Experts of a small language model.
Training: a variant of Muon for the experts, 377M tokens, 5752 steps.
Below are experts of layer 4 (counted from 0) of a mixture-of-experts language model. Rows are named router (the router's row for the expert), gate (a neuron's input weights, with its number), up (a neuron's input weights, with its number) and show model dimensions 0-223. Each number is 500 + 50 x the weight over its row's rms, rounded and kept within 0 to 999. Numbers have three digits each.
After each expert's rows: a language model's description of what the expert responds to. This comes from a sample of Wikipedia text that the model never trained on.

# expert 2
router:516550509463464468442492524549493486448508507536566538552517486489518424376562526518489513460516470518455449663467544478423335467481507529456614460427570329436448532537503495509535503435439430547431505418577476535489458557626465434441460531458498528511555546470405544428533509503508448434490517482488543496502558485443568540519551516576460607559485494479573499557537500386497529501496451548556524507432463452441506575598483478458498471553555485465492410510432515414513471541520398500529418461485515460593539510504497485483493544462542545557547535457383485486599517578521441576516556496477476464462512577457532480574523502478495564564472432526551509474519457483485507494515
gate0:424360516442432523549584524585459503517522406475572536495509494525502512442609470490560500517522596513472436547537496453562464532514524481519514505526574511451473595515522500485569422555528506549478523554534575423512470492438499480483489494514518484537476469605498471478473490524486514484533553500498574411617447518611447436547463447532385525551485530511542508512570475549505484435412507556527494527523602442512505527512417570525512480515581476529363491405563470568497463583448523457455479419494471451482504481541498553501478499598491470423547486581549478435466569565536519455555534501490603472496419528402490439545537520499542390478522473623527514555433623546582522469456
up0:531518534478454481512602442496495474512491442521529546536480375542513524449551475451630586448413545442502425612582410438507456466562500507454532514542533552494480560540441521474627406553477548602515555507512489420475417496465503460530456432459547490544522443585463511468490490527489533471458501512498525432596482515522475582416477469521407594531463551487453588580502468428454555405391510516520548453505534504504485475407446530513505558504429465525497508417586462518453532536513571474525468408478465497522405448473466557540478516506541445513423497482547513453425469504490472503524547577443504475431451510457457444548582520468550353441454502543460552575532574563512487436473
gate1:617534442514588660473572481456428488461516544523494493526514532500542507487568476537536482589496469547474480472518534501453395452483509495444439470499497504485378547511571596551555505445566461508507474457575432461474419578506519525535446516618432503460420538482498529494468437470485413491444500438578572475466425499530513490409411373604447513590488536508417426509529485550463469520488496495527467531486521447518500506556489604513460496536486501557473481436498533567437531580469503527499470413380482403575451496544445599483465359474543525572497565439515460479555492474499493478509540469425409522424591524520483519513429518424497460493476558514497470542468457534480435531555
up1:562527464408516571510565476422437489485517535527413570484509557463506492509528509534564469537563468598507518481537539611541406455510477467534537580492581479499402663604605523548551526430611493451479503456511479417487439549555551565559485530609503524469477520453462569477500407465556525445423463448563533477443465610482539530490464500505481504524571483546479505490594446533521510572533523530604519552482495508519521448536520451438529432542561453516467493476451556572462450459483563408425454503412510363486508544502501533519520507450471524467527518418470436476493534523525547557457561423472468514462554562537428589557456532517467566495509568562463578455469553485465501568571
Description: Ordinal and ranking adjectives like first, second, last, main, plus mid-word pieces such as it in sanitation, illegitimate.

# expert 58
router:516533490457463443479521564465572483531534523462446534471502533568452494504460553517551609428496475529550510581457499481521452368507461425517504508557409505513466512414515454558537463510513479643506489487519536429473499486395445463426594497411468596470431558499405456421474527456500529466526521547445496516458520374435520536543453503551402410523624589517562531507502504470438498507475556517502531467495535507427491441488632518466525524441495528489536626520559532440468440451502551451485542566526568534484551531513511400478524392527507505494545499519493464458463484586456563414520439429550583459563524506566587599516499477492516423573487416578489487503533538596512517491477
gate0:545586493517523506548492460543545496514496547459596494552525477555457521387542539479456492511442478496456561512570621495510398556490436401426547524554419471389581513528450586542514504535456524537510463563483403564479495540513584509464455512475548373366487516498432516436414453480548471509539473414473468404426560466523477539497479582503386601491476574481486487434483458421483471406473523428550503481493538456535482462439554501560513471392491508455476472504465449515531419498452461424498474480440545588534498428595550455424512519521481467443482458505411425433520490470524545493490484525427537494515542428518550550439437563403536520497509467551481545418581458505449500450461
up0:513567544489512525543524539447481510554436541529533438471500417613511510452564511515466483473483498528474547468588617582612378534538520438494527486453544438463507568535400554562511533576550489554503519539472467565572472514454626506422447487525549423433519546384449535565413509444530483466522435459403405400491555482565515472524490477540414558490495590529527502398483506414537553463428511447568479431459501394521483494407536555541497511515461433532455477546476471458544461528484485477525467513504557569477438392500474359446508450475500445485441487453480491440478438430518523540454447527481548550477560453508536541460414476473555461460502486541575483428575472472508536454456
gate1:506413507525427466565476465452460547486555467606504555484607415454476553481485480435468480449515460454419485568560511530465537488492455501571541522512474463389478546577469520496542569424536504425477511520513585584460493492479445484454525561550531492518537513484561513423530493423557529504557438461523484527504546528414439569488461523479559410544494462588477478499545458515500373460555519486448523473480525310465541507456464457509460561497462496484637405481530461486483571501524517461502411438476391575447460498499486423610470521541468463606484491485491465554559543520460457514530510477480507527528490519433515541579513538465433458418575397602534569508558485545501420509626
up1:472467462461499505508464530511414625555518486521574508514523438582577693520468513539522476553423545527471565547492512438466493440453522470510485485594443563447486583464451498472559472480593548472515441574572446501527569587495500519491542556559477574489434544555518534418355513525497443469526473452515477483523599542473401534589544492529487509488507541528466494496522535504416416461502543511418556488485508429499472524522599519477528463484486515547547539448418433451542418444518457520438541499593469495442521551648521382493425542521465407569509413469510533563499470494439499527569522482427535571483533506481481411464579528519474517458435472464480543493514459599475456449488
Description: Word-start pieces after a space, like re, con, pro, mi, ma, sub, ba, as in revival, midwives, based.

# expert 54
router:539415392472547488565559590494520562489458531454469505461511542458541507514449527459557571568486546563458464479498422538532520576520514420584558570521509503546396499456484521624581532479525558492473559459478458485437402512526478451539543507553551487469550526377426507562484453536518532516434497484562526492457536466550590601443432504509451521648525616559454558522427582533535438466546457549407498414417501421513467476456516624447433531408555589410543510554503443401524547525520443501579495546463547558525525458474520513561450481461523586522497445509543455488499435538469489482555466454509526453427518541544528454426572483516482458471490492454516499529543477530570515449515
gate0:457453458482546529535476546586461455520542456492498478492483492513527526467498555514564532607440569534530554480474549430560475493540442413497416584425463533458447524552496603495443590490495472498539498438429490489476499513454577476451479468496537436559485425488483533488503533473491464577523475435470535485479553433635600455578404530531525531464538505491477524539477561471418451455483388643546523425487505541539499535575557494445450412461592572466436546439530424497561536541537530524516557521494544547548571438465540434556548467470468521534457545487410486497567469525554479462524534425530528405463377562515506532478506465486498550548441486421565482487375599479638527457546
up0:451459490439503536517512538532459467549521511505496478501509524501553528476448508524559483561437530544534537472538528404592465467555437410504470579420505537466376522562535518445479541511506527506556477431469529474546525496442581462422509480534487411545462432511536515473516494472558460513511448445479545433450546488687568429640391515545455463454560505527490491533460525529392486468499420601528520470523473575559506511553545438483442441445601586501451513380540461506559535500547568509497540554473513552565533473509607392525553520519513521506410590441441496481574544467547487489455553419550492455501387492494463596478527504485507525519455495423563463458414557459578541475548
gate1:456570532452530521496541617502435501587534578565492523509481474495505511406478521501526522511474563479495521437438510490501497585512519526499552545547571424447534460477544504521616436472457479508472504543517578540510511557589573509492560454565536540510458456535441532510503534479469449498446441510515563530499412441430467552555652467553397535524499542550550468516505552566571503500458463442450559436544540426455425609380477508534419517559532430559510539450532454436455451561468403602584450481512514519465523496546516550456484558540406500478432514446431606470439469421480465507456525527430598482514534552530474432367498557635459464487550556534486506546484494567506479479477
up1:484623549521476407468552603502439502574485484505449472625501453547448427419461513516544593562450550511477514457471496447411486548538529537547617489514595472433555497503466504512603500486494446505517547520510537515549505635556528504509562473550480535526477450537414585450457428519477493514470441454542543519534496531446398614569585458508406544493588464504505463490454479576532488529475486480491514502533503456402461526397505538426444540514472435543504497519525491461472392584481465497516425473609550448456538457496500515456501524575385499445418444455463491523471515420467521479426536518450532476489561540543394457419506511600510489511486577495473504489514429532394444499568
Description: Apostrophes in possessives and contractions like Milan's, they're, I've, plus opening double quotes around titles and quoted phrases.

# expert 27
router:509575477528599509531536527518409530451423406435459497566519409469517422545450559509501491422515424475505498506503507450527406465513444481544410491497498505403574543477542504522510652485480531472508502467586505445447448509467593515516538437442486441443506517540464481603428455499629517419455449510435537552534449426474495406557575444484504536488529464483555371558453440480507453463506526462581462483445515465550517577545494476533542511518561494479541402518524508506424504464473489595457495511416416467548546498433523493520487646606476520501515542418498494607540552467488485556568400541539462466434440480474532565521521538530472546431458457441506472553441477530593475470468
gate0:499519593636496472442426487532444479543523554509397430501529511388475520534401527492518468441454491517448493487492457501527529479452596487489636371514523520431471459482549578532585514459554519528529514571534461526553578588489470503418524563526501577519410516511439572573441446481414509435517450462526512531525538435435505536533554446558461511497414497524462498567400456510375428473490554541460467511505581459482487559540458466553577515429496561466485447371398509439517454442445533449498449451533483432517548435466540406545482546466478533496499481500409495494438511494507523533560577531478473487445450481509529486453494452475541412550491475480431493521591541526449447530623
up0:412545554436503486453517466435411328604432530537473420460453436429539496504454532509488458395499488522476495428563463479510616424559552443461507411479566570471451494499496497583544521447508536428548497589524445557578574526422440459442547464584519572524390530493554539493435407509459493556481441493539442477500500531419514593427520432502479529462437510542580558534468503379471438493529463514504489488477533486535445528478503405519595513485559521447454482499379476435507411471427459388492429535546505485467529451520484451461500474487513494486544422482448462526449466470498513523533587439464439441536462469465495515516510504505591462547582469534445570513578465486467523505527
gate1:562466490499519505487425569547545522588564534388476458443564531451549616460514416531416506567513480413559506503499403516381497496547404513546611473495514444585635478493591443472533456466533494568518496469495524446510466522544511465514489480499454452518488564397578510505427501526454444554449530494480512489411541419473535480410498471476521555611545424504460489498560430552552514465510551387557565560530444474472476478487585500403485514499405378525497565485440612555477407532520493452487455445567478492511529500516525462552503362455546466469531524511518527511468619473506547514508480450588497550493478494479461527543564522513466553505560495433505486450509582438524540519527
up1:503420517503394515500605599513467549555495597495538489538514419501545476459508515470517502550400528458533430541476491494562510504449442563457519451508554357497529494513510507452465449540451540501423504440492478506504470515520468495519478572486517497516555464579589527495525451533497530499489461524458506485547452503505436478493547479589577503571470396507492418485492461519587522436496534508473583488510432459398473576543462538473512502460544442540378590493519532422576442411486517489591489430499401493579491454510481505470568435482440520504513493630651477506435536395421520481481556542531518556572428569567570542551497509488456415445462502467482506523560595489477580367447
Description: Finite verbs and verb endings after a subject, such as has, is, are, include-s, contain-s, end-ed, with-out.

# expert 61
router:429478492488514450594440493523505486474424461476450454574455550505499490470450468463530414502463595478498604539569455408464526430522520490479461486545505591519531464511585527419425557537601492398555518473553556465535529468596507428545501535523601474543486523559575388517582519462538442426518419389545553470499502488429481437494453577530601492505482461461390545423538558538496459464506519515446459515542412476452517533573577432412552531493419455518459484430430436582551556471513608468557542428520541509581560475524469400523524618494484507443557452520503517530497482430523517459383579502464480507546439532527473506503467451466476523484529545536515435474559481534473444491502
gate0:507507414449510474579557462502586434486399449532551526390544516375537463470465518574464529496452532430474522494455431472398422474533545511415552560497501556410373530536586464465569504541525463439561524523520522533491534439475503513506490587548491455580452412534553443552526539622563454563537520442526573384541449483501487470465551552523562503473502533461472498529461499553474499511475418471505510410440496433446460521504531488495522379553473510531511503471501489436447538549449514526501469479433650514504435487484508495502574553568450488507477485475474598395423419443455447491454444492534455452428472487584544485508444542635517487435490474553501437562438460486539542483462
up0:539533398458566514535572467512547446504480512500543528459535512351545425511448594511479477468562555408430490488553562478477445511512501475446521485504509500403469520516557381513597532573482496460514541513485564537487549468482495487488551566535402492552455520446574596624521519575559498584475515522537526419490484454495522447455562509550553531453470522498445496474404455541483482394523374533535496408425528417476519542490537556500489448552534514493570489529511444396442481583497499504503463470458669469507438515484473537491566548538464485444551503449468549442442459477444470502484427550538511424338563519572571493515426500564540492444507484530547491520532441482585523482437
gate1:411493529437490476566624500523499582497458511469539559530481548570453481524423569588538469558464608551580529570505498453562568513496434509510449502477476505500478563418559514564489518384520485477618488560501538545577538462581525564511425469503462549477445507522447421561534581557467461408563563444564559408520576447556481446521575529458443502571552544484550440530535484427613538565443406438476481531553553518565583571498546480457484521555456474457491461484506471494546464518574457530558446434537522493504506502506494599464552458435470495489434498486464529413466468429448431407501505585508525468504496471521531458436456509481590515614461554531472448540451542476590556521460
up1:413507522472521530585567548629451584508466447487535526475483526552436435493453504548498483550496558524584515572541557445580594422444477558498369474478475558570536515428512523555525535451485455509588519528468537436574530499513482500448506506490451542510506484514544440522504517589426427448458546483587463429559570424490495443511559538484461574521577526536515443566503494496554541512438511479478502589593454538524549519484524500415417515525454469447461503512500495418452445506486498484536434443520524411536456544506524567451535527511461448549395484420391491426475484416379447430595501539599428509518495411521490480501511487534579502541533616435483510536449529435625547487471
Description: Word-ending pieces like ck, low, ow, ell, ock, lock completing names and words (Crack, Beck, Telluride, black, Brockagh).

# expert 52
router:559516536523492532555554494541469594519487576471449534516514438549449570505489497433482548450497541548529452628549514440479486501465488460382501470508480579542480411475510469528412536566499486425419494487523490444505432544551484610480556564501537449387395518519395488462513567543449614472521535379469528510475477488577506510566500449477492533485621615439541512521466491486392550438429475427576580456519452487493510575528522485444450625478493561543525518532440616488538470530567507478460489553518475568500511549530519586506518544498549488445502448490460507517586522495424443604517504519526489497514545424493597453423445480475455427404566522477448538531417531509541492495443
gate1:530576458435592554463542560555478542522538423498545516412526511503529514474545498478480519501464526588427466469446492558414485484567458432544569494580505416530582573458499454459473347487533494551574553519447500502608484531491463547477503464456418522497483527571499534591529523480548614417544506430525524445459536452577482511424572493604462574514451456545460506469416484511573598494430526543537515498526454473466506466450457493531568483527415456550448523471431550558545428535522502532530479470460558440393411454484472500543549469535545473605543418492447414604462546467419576609531449527489450502483534551521537572466457500414510493444482468502533452468498544469550522473606
up1:559464418522566494485532503489475490525485436505491467436568486497519495429492487481495518533456500542493425468511495546428400492650501456582566496533437459523544495515523530465554448555523478512588546586534466423594427494456479518491493480400431545470509514491448556567473517427512557428499498433481547449490552516486537461452541441515466523506383519517531498465350514463608586405424534535511484489429428443448559444458476496460541497521437481586430475516402554537529454534544477502468404514468556465470386555505383469617536447509559492597530434459453503558471504475536581680514548514473487503433566535519544552446474454459489507449458527480480466477519548435530445508538
gate2:416531496523521513647561443515529513460497509506609432525509511524468548505417511473417480482443483462547498474494509551485460477455522555495544442577572535461520439457548600604492504549498495489558502480538449538442576552491455451455451485487548545498553439503445474497617480509520535484509604555483583498425565500525457485544526480486555593486521515493408396515497492471533557526469502601486588495440534548478515546399461459549472486457471475470464450602471427473451492592455511586477543536436499513456620571449498598392421516534496455438583504474545489512447432505444503498505447467416532483488459470438510456459433568533400393506381537550504424581494490551519442415497
up2:500477510408521492539573439468564489471544474485568480448453457564520503504473538449451589478416499467494526537515505573445527376528471551432485508488609499472559468409521516505515524478425523455583548502421440576531560488468488594500520419450463538537526414507456502440604533450464533539511504476474537516475572511503543455512466420522533575456515512555459420487486470456566600480486458614527554514439462510396468510441531469587518518441445534548454453574502510478530465589453556554527502574419489593421543578476469562506479515515415448480603482462495543468470475436448447509544456452504612446593468534468534501522465505539372399514429553528583444607487424463547497449524
Description: Syllables ending in a inside words and place names, such as da, ta, ea in Hardaway, colleague, disease, retail.

# expert 12
router:476480533487492413512518495494468472430427424398416495426449487481529531491467537510470423419460549481484539474484465485482485514473510522513504560380502529544519428513430491478476480461579532475415533546488604566479585438523510541589582515521496565492518520544445431471528521477506435452509643515499538532542584523583476582530527511574586526554519521538440467516468489451528500442459453584574563528522446446466499495348522559572547579543517527531499517428490492444507485541533524499430525494536383492500476476464404481552519571418463461478424531515407535469491422539527502462477482530457529519384603605593504518535503475462470406569409519536610543441588415529529486480523
gate0:466464443478482506545430420554513576477432522516469487402389516523516590430468513534385535525490535456452587418511495450470588488601454509448448530454529524508434532564499498486509528452475570499505453552490474577424413517586502495486441557560558469461506532496494434477507476464563524619578472476489566391452576491491524421544418441607534576496479520509546545545532515429483577379508550494563503521458481540476441592530451396579457504409536525512435496524589494556465498497516473459462449530471556472521533506536522529517513505484502387464441477471456404529504459462539457503493531560423485528571486473434474528446472531639527452551559500489421464502562564468480443391446
up0:464495488515513519534484428567559561504407515470460541437490523518408565463405485515394488516478519451487519440505502545467564505591411476416476481551574550517445527567525535514525486400429581466470416523547473520468469543560505439517522524468573454460537507539487444453519400488564526562584452565518594391488514452478484512504403440609538488512495580504530498498530408446386618446501561555509441496470461530493459524496431433541462513422542531453391491508598507491466508449506527484457450558477576464515488503479531474506494482521507410491460414528554433453489481474563517491511412519467440514510472407336464471420518531543590403575510484550473537530544523412494502414512
gate1:587463490487464483452464496490489460486529577529540507573468461500509477416421517495596470545565465494530469449554501570456459520503503435542419477348606486504456487549486541513436587478445494429486569397510443492516553480497449512426436455547679555453519464430462580548487455473529552561503483499471526550486414530485551463448479491430582444542481477544485509408561506418523492436563512463533483502501483510488575451613519459424494569480523459478512451412464536496534536578544458497449473531416545446505507513438588516538520481425479584454516482485436472412614560477495533617423549486451534450452502397408535554504493457431535537429424560511478502509472452499502489589463
up1:548468441496493513567494487497543572505516520549578566602510488485448498502534500507506516529472448531512471454525513581511441504573500425510567578455567448437502461557500542562405597418523507438554466395480408532427567520503477529608437462496588547534403489512484544444424402536575444488491505481517540511488444472401490451435516499474519437580521490507517476438480478429472505436468558539491475516504497522474550439592525442404521501487553526443481559430548593466524586579451453490415497483525517551585539510464503451458551529406460494401394470446462457500616566388573509600451567464473514419391632515507504452504488401475495496471472478516511556491526498501498529509524
Description: Capitalized words in names and sports results, plus the pieces that finish them, e.g. World, War, New, Su-mmer Olympics, Sil-ver medal.

# expert 39
router:491498598569493538424494539479459538456534471530482492525403457501539521585400475532455496512579441447478550500536468449500538481526522599632538426459543518452505517576477538447482565599485592456580462444598622519457397457552507516538538514429495497477486519403453441571545553445386463549472461508553492477518547500438509451457590456499496400475463487405528545467459471462502536496488510371557523439500430483456572561543498453448513594486449563476441469528446440476455458520533514518553512555559460451549515528485586481486481602523507562530502582539472486533531462523554462469550519522570462510463454478416483490508524464513526363580591553500464547476529506517379430555520
gate0:473522476544536436533468486514498447508484579458440509478504529579522450434569491504473549469523564539530404476505564505543432415605497503595565475568612521516511493411462560570601493472553455574462520510535501564528573507486433625413435506449429475529620420473383509507462404523524415567439402483520477454498465516486474495511485457503443451530480474527479555453497518419478473548551517455488482506487470437394547484448488566450522549392477487492384573533531447592502439481559521488579487448442450463500470455490518552568419578474517555514483503573517469457561593621546526482521557452516417502550393551491522470549470525517517533476518547572530511550505459521451585499481
up0:476486474560543526581491542485558497494475577386522501509496568490561430501496477539489572477501592499488422513512513492534370521538521497520494498501489445508483449504504510545599516520546483614373442528534457518529478501422491629521436604446400541499562425497499564514420443543558426482391376479550418399460425495540526473557426521485462503555445424511439516486499492431446499533620495437491529503477479482437553502462471537449454544430453534467386511557493468482515501465502511518548359469477476475549462501512476532581375513563482475528488577498554473450445605565455481445503575473554477538556474564454520496490437535534533509442475529558512574535557431538469572466466
gate1:472437499488501439519501501549548482513501499526574504474444500506502464456426571534553507530564441616503479501613460413571510472494507501563472478546459389542474532495482489469540538455447478562585466496601632509505511552522549529493417362555520466563383402549591527550538525536446413481515557486517491502598506593621513453570515486555494550556551480368447476549527473556505447395464447535545483476497601440391471572542513459509515533572473515489533512424541528539433525530460501499544441438541513534541493504490441477453469578485420492507452530513489502503489503453508468426443540538414516442513438553518494550492548488547507398511360480551482513525557601457519484468450
up1:669501477540538531466481521552512427431463535409480544562517534488522476549543511447423545561481485592543424508528561561523470551504487468452551502486515406558551494449502531442450444487561374598489538526406446438598464422382505501447543541508421549551445494574437514505536525432553552470530575433514466546467460440476525581539516521500493546455465498550484483452370458556472471447539553562519526483483488547552548541438454467427633484436499432496395495547491518531500514516606472567415504512547516483530506480541478508575506474521478470556436447446543541474529439576514528463499494544458546542562506427544505398416471506565510523515495472413483485436479487519436429535614
Description: Compass words and pieces in geography text, such as South-east Asia, East Potomac, Western Australia, to the east, plus pieces like b, ch.

# expert 6
router:540437477565374443471501502503438471525576508440422492570447458553546554503455460480531518477500430475485526510570474564467526474520411434450454509451459407501480444572532418530529505519542495579431523495511523532481566517504473463531505553516529371587523502511463429543555526623506431593507498573533495566492598495487485490521494478546492577365448403608451494536488424499502433545469497451529477449487503413562386476565550474542485426527460567547462557446535464507607468528567490483469455522470447520524593553584452455475452513504531506551410472447430417476529551537474483495527468546544476571395538523474499464468451532513369488489493507534569489393533502520482368497479
gate0:415508453510519387526519442566498425528518507600484512487494534617470470569439489516458513518457502537452467480534460496488516534574509550451440579486507539512472511432572546570556465500596521498561488527515621553505481389461501490494486508524543501498525485456450531467526555554529410544576471551613479499414561581400528509608447471487471468453379504530545448400518649481523485431475519528437473506417503480543537456523499491543485525494554496493492556541402462442466496546548501496502480521518480560438532572550586503384401467540424488501537520561464473470481348453524469477535553468504438516485439554375509470390490569542554480452467437550459515550528547520543460494573
up0:448496477477500445475503421628543411467462515556448465476530516576555490502436521531483515522539452516434514527587434466521507560524498562503407560457414501468507578469559521526490461494575497586504509589533634510477471444544476513524456531531515519482491451462418498455619547574561471494474472487527498468483451639506522583555502460458496547504368544571550511452519647493567500473498539480382495454409431568513539522494477548533483551520523532506566514572416511421460458503584479548535522436447552447461436572480567557463463460521437429532495450534483513441501431468479516485547551458507452507568490517395535582404472506542604522388489469552473478535555460524589538534537
gate1:465488528431573492540442568456363507539498534507497476447506526568532611527604560543467515535473503511509465454498528491474455502567466432546487540505536418457500335469463529533522437564593475431535449498417592538557511457557616471551509484521470475486527486494471512506531391525572527466544405413468469441472581495545525472553520543478431424445514475507458578500526579493474504436424508513461494456427428442559566468496454509631489466567529544565610515649512529475483465534532550513437498471473530518539441533420474489487481535483440442528494526444514510422458448504585477486598472469443496531386473495455550452457453614506484446439518395528507493538562481552473486498476
up1:468491486468545447440418472451411479539429450525543460436450521575514555506462582514466445504486438431499525479510437476492442552524518490541499539517516470492486381459389524483492360560488424461519482502453558547609528513466559436570491513557474537480476509483545569495490352451629553390542498478447463429534539531589490447570502488510426502462529531486500554530483550539503546381515508548573497539400526429541443427433488533599569516598484503518570553570559455460484376513536541506459489479512531561434438471425458461495462473469412469446441499424578469504492446444543536529492472551431437528388524493474492472476500529446492463481475440515550469551533496470482428580430
Description: Word-piece stems inside Latinate verbs and nouns, often mid-word, such as press in pressure, vent in prevention, ut in executives.

# expert 15
router:454540389412483489599479505530483607543461538469474446518540494484453561437505575505514455451485537460551483583521477488479520496435479441375424547522446493475484503499533519542499420634475434462457533511460468497508480549452525419402493475518484531452481469464544537400421487570526583482483582464442493480488392548600542534468447516513456566437577496502501516540541464557395444401514433554468501449510578540553597478478511556507465470534576495458470572489554591537525441516524430450398537490480473536405420451549507503537495517523508546578597511482453491512569587514454579542572455625533467517571440463529540478504561459484387461450516500469487527526431444566540495453521
gate0:532436455599538445463543511494528479565483408480449516513413540549517413503547468535439523502474555562481546524528545443483412598468520458563470522571498508581456553536394579596577524492546499540427501452402583534506473499485507569464335525553512548611544471510493507412395490579499477452524480569488587471441493564543522555471538526479470591500474520474503521559509512554489501439531503511482508471542589479548471607525501530547475596435485541508385529439468524435540578459527533505551495435566572492561550453498516534495538528491448442536346504556476536507472501562530483451459525494530547466512436558460541487524510526534512448518451543512418559471482469565668517557496
up0:562457528531533462456517505377595543486488448507417439489523512473542398489547557548446512620570481556459552473528536521495451598471524506427403577482532421499509556548493536480507485558584456445423566500532490470523440535488493469557511559478569540512544540491565517462398468463480445541449573569465498473430516611458512466500534452454454478531502524480613556447435501652489428505573484497518476522492508536463441549562400549547500480456474510516534583565466541534557648494501481533592518484464575502575553539421465467513454565580487474552481420503591428537396494499484520493432473472488446467472557505490565455447524569467526415489537477395428518527523492442445502540471
gate1:475533460458634524478522531545399546496459570448425470427519610547559524463554542490476445624566465442535436510580536517507468427406576538499498537545459448548503579547537519524491529526535483436438462474425451371516466513500475386479501501439451515460461524479552437403375467469443488519444512571482470577446487515546423487515516430534545542507520548438494408507576457545515545495466540450412475514461485513557541393419539427512517605495407512519475504477506447403535517500578564495558538557400524462540452565401505532563479531523418466506525512443536525518544517488456591521533495459501507502599488560494477496513513491582392457558515517448458494461543420454491460515524
up1:552532497558570536452542536524552532490452591403484536478484580559517514461465560372470439539522556493491442469489520517572439496401589594508446430489515524486413461512556413582494469469584483423430485563492505332499429508476562444515523490378449493593544562508530469484464412505459520465558443563442485491440446557546523474490556497402486505504516612400469423484516509577476562547542461496475475570487489497502530465463560483489489430565463434546430481496480490487465595535587481454564546519486526502623551574467526462569498600572523499498451462459482525500536482551436493602454466480542457439562443485490482534463520480560478572552521505457549455480548508490540449501601
Description: Word-final a-type pieces in place, personal and taxon names, such as Portug-al, Madon-na, Ma-la-ysia, Lepidopter-a, Area.

# expert 38
router:483587420548474459512564477448569441494541549488474444444651510502457458466394429538565582444498447572404517464530485598479581525481534407511487506491478545505438506508616593465555439512466483527430473465526480468487533459457465427427473423407488488473521456506540460516473506558490565477579581526492525591415492445512514455565520415518527525469455522495411494517418396511351497398485486417470573560461576490479489496541627554514508475482492495498494495505454476505506484441528474487489458381565576505487556507466466578450525495510451513482545481530550557429490479522479514498478464414551539490525512538488504558396561626468491577504474462547504416525519478465386521475533
gate5:541520532520494529511476542498401536436507505487459563496464509499531534472437574513506528452491476589515506514453484452471558494493585483520537502478500468506535518541410487466487506426505483498581494503546537543548428569613500510509498529447599325513435545512496521467566492478516400510352432373484457491541590500490586521496496574499484546485556626471499508513456496486597545574461460483488368523471427433541457474532492530524586460446528582506520447550537541482481503447525475474528491468502445547471408485431524460481528503467499506522480483517438491532555502463542550557499508503391415374455548471487519446493496413509447384497522377521431474432457661540454398473508
up5:552575489512549594473440547507528563417568446497481584531469486443413561487447470505454574463424483575492462481526455439409616510491517493559491439534546417505525488595405538501489510407587486488537480505467522400550488530606549521518514582479518485635541467510545565452510463565515460462502451436478470495621524462477570480474484507468515548478508581397543544484519509487534532534416417468505410543424464503590434503426575505456492428420480593522468423496583571515518557451555461456495475486434455494516491475508542471494613462444467469518499524517424549542573523499480466491491523492475505428467459469516512428503560466484431452499483412437458444499408581483392419446545
gate6:548571489399482516448559567507571542572529499555530502502503600539443494531511504460594397474568417546499509556515423429449445442559515491493545495478482458430499507504473515557515417476561468516471509519490496493546470566444581557437445418534610550465443402562539519497526428544515467381514433404579519440520529521527421559504417471497502470490452532490505495531515465436525525442574492475558534576426602515501557472507476498522458531424569488486612531458596515432496418544499459394517519536494529504465481493534538462548496553573471441443571560380485570596569510483393496528574450535568391467493452554431514528497473483548526525570538467513392519463512492532566508521456
up6:500501529391470520478560489473505512520506510567396517433395491562473553560550512502527495481616506541571527488522402435551516490569447482486517514543522421442553499602442457534537516547553514528598504498589501440520553511472526570526492501578526524530361437514571492602535512444521457539487436401370588473615476560484458530601514505571533587433511583492475495544471516454502490526550476486562461515478482528503497452499471492456542466503535453456571481389534514485483432545451497497485484519521521497488445502497561503540444498464498478474590480477421516651587549468505463540611442515563369466460426445433521506542479441494516472441530491519448476441550534604585466545456
Description: Opening syllables of words and names like ru, Ra, Ro, su, la, as in ruling, ruins, museum, Rui.

# expert 16
router:546523459593537526538583512491477514449435398586512513488473560526513476528465477549491555419438444521479433485532554527525495493413446458486545572463552494451527539508462512372507506519465560531465418507509464468455493526552486601546388502482557468488540513474494446524504484491471520496477454504555508442568493536567564477511495436485452525596557474431453403469519384469551507492543530400453470545598498537541477513568376539349476475509586529462545484488530405482523514626453425501455538561376424492434451496517488558514471425485493471495581470505506543597549485457512473398495612545440554554428510476484512559551565561436485443399549507544524578508419523481484504524522
gate0:488489521520582415506414543578547468540458444517481392501481574472487589531469562554495555495506450486411486484396495605477525489527572425425511539479560461580524498490457587459500492532469519466421454447520472513491493412569588507464460494577527486484463507517469514573451426501447405545505412479564545534514460480490472415577536401473525452536507443506537568433540486495459488482473465476537544530411619557484496453607469459460445447438589624558449446540519481525542447482490427507497477577478542495556526583575483415561482505579506588506480521423527563479580589474562508510543566615564532608473519562517498489467473522605476520504508486525483444479540474582466450518537
up0:538502469396558503497470524553551507596362471513537471500499589479499515501460482547431516529554467449446514472460522604464534479575527399458455520389547447501513503491450661539488435474481509532490499494498459487507420426472580485482438527549452486550463478477562464603465468500471447516533517437511578472430449511425518475709536460416513489489493460481495549443519473465463524459502438481469599523432577495488444481576502483456540420524492534532427435537483513483543424518460413526493545580511501372550558508600509524518496505536516584511512496422515536457566495542529435479483535439547575520476585555467447478399518472528445534494538549514521516429599400456448521449529
gate1:472562464461406454444520512530574417555553632503527582511536525480467551518533474539478496503453580416467576541568549473490393559523522555532501501423481555456475432559502497578559454478472514480512527601550448499452508517497553531442422515527520482501486463492554538488464580560491470448472529442514545559559500483516534470477367479416418516448501451446404492436550488522641556481493439415509573450438558489587444507466552476633577450502503468462461457545531492530479421498419488459583486448404433444622477465543551486458499461531504517523563459463535570475534501402579451552519503533457503465464462521473533470543471451524549404524394437578464429463475509549474545487536
up1:476464442485599548489517476512458479519467549452519565543477577501426532530593475487533471553453565491475452528518577507500400539495515530441520584476542529535471447473397569456528442499454532500455478497523447492495504543499573539438478474493478472535509472483453573574552590497496382405452514466508566523606459510466588466540404463507499507403456423495484408398567470439478544456490471473479511510531461459506503517508383508494477501460540506421458569459468526557534412497482452459590464469437473433607410500611590443477446456481423543473510465511454566437527488472522513502489590513460497519522577578537493395586360482433497463467388513546526486542524398475439596513480
Description: Word-final suffixes like ed, ing, ation, ly, often in infobox labels or reporting verbs, e.g. Published, Nominated, announced.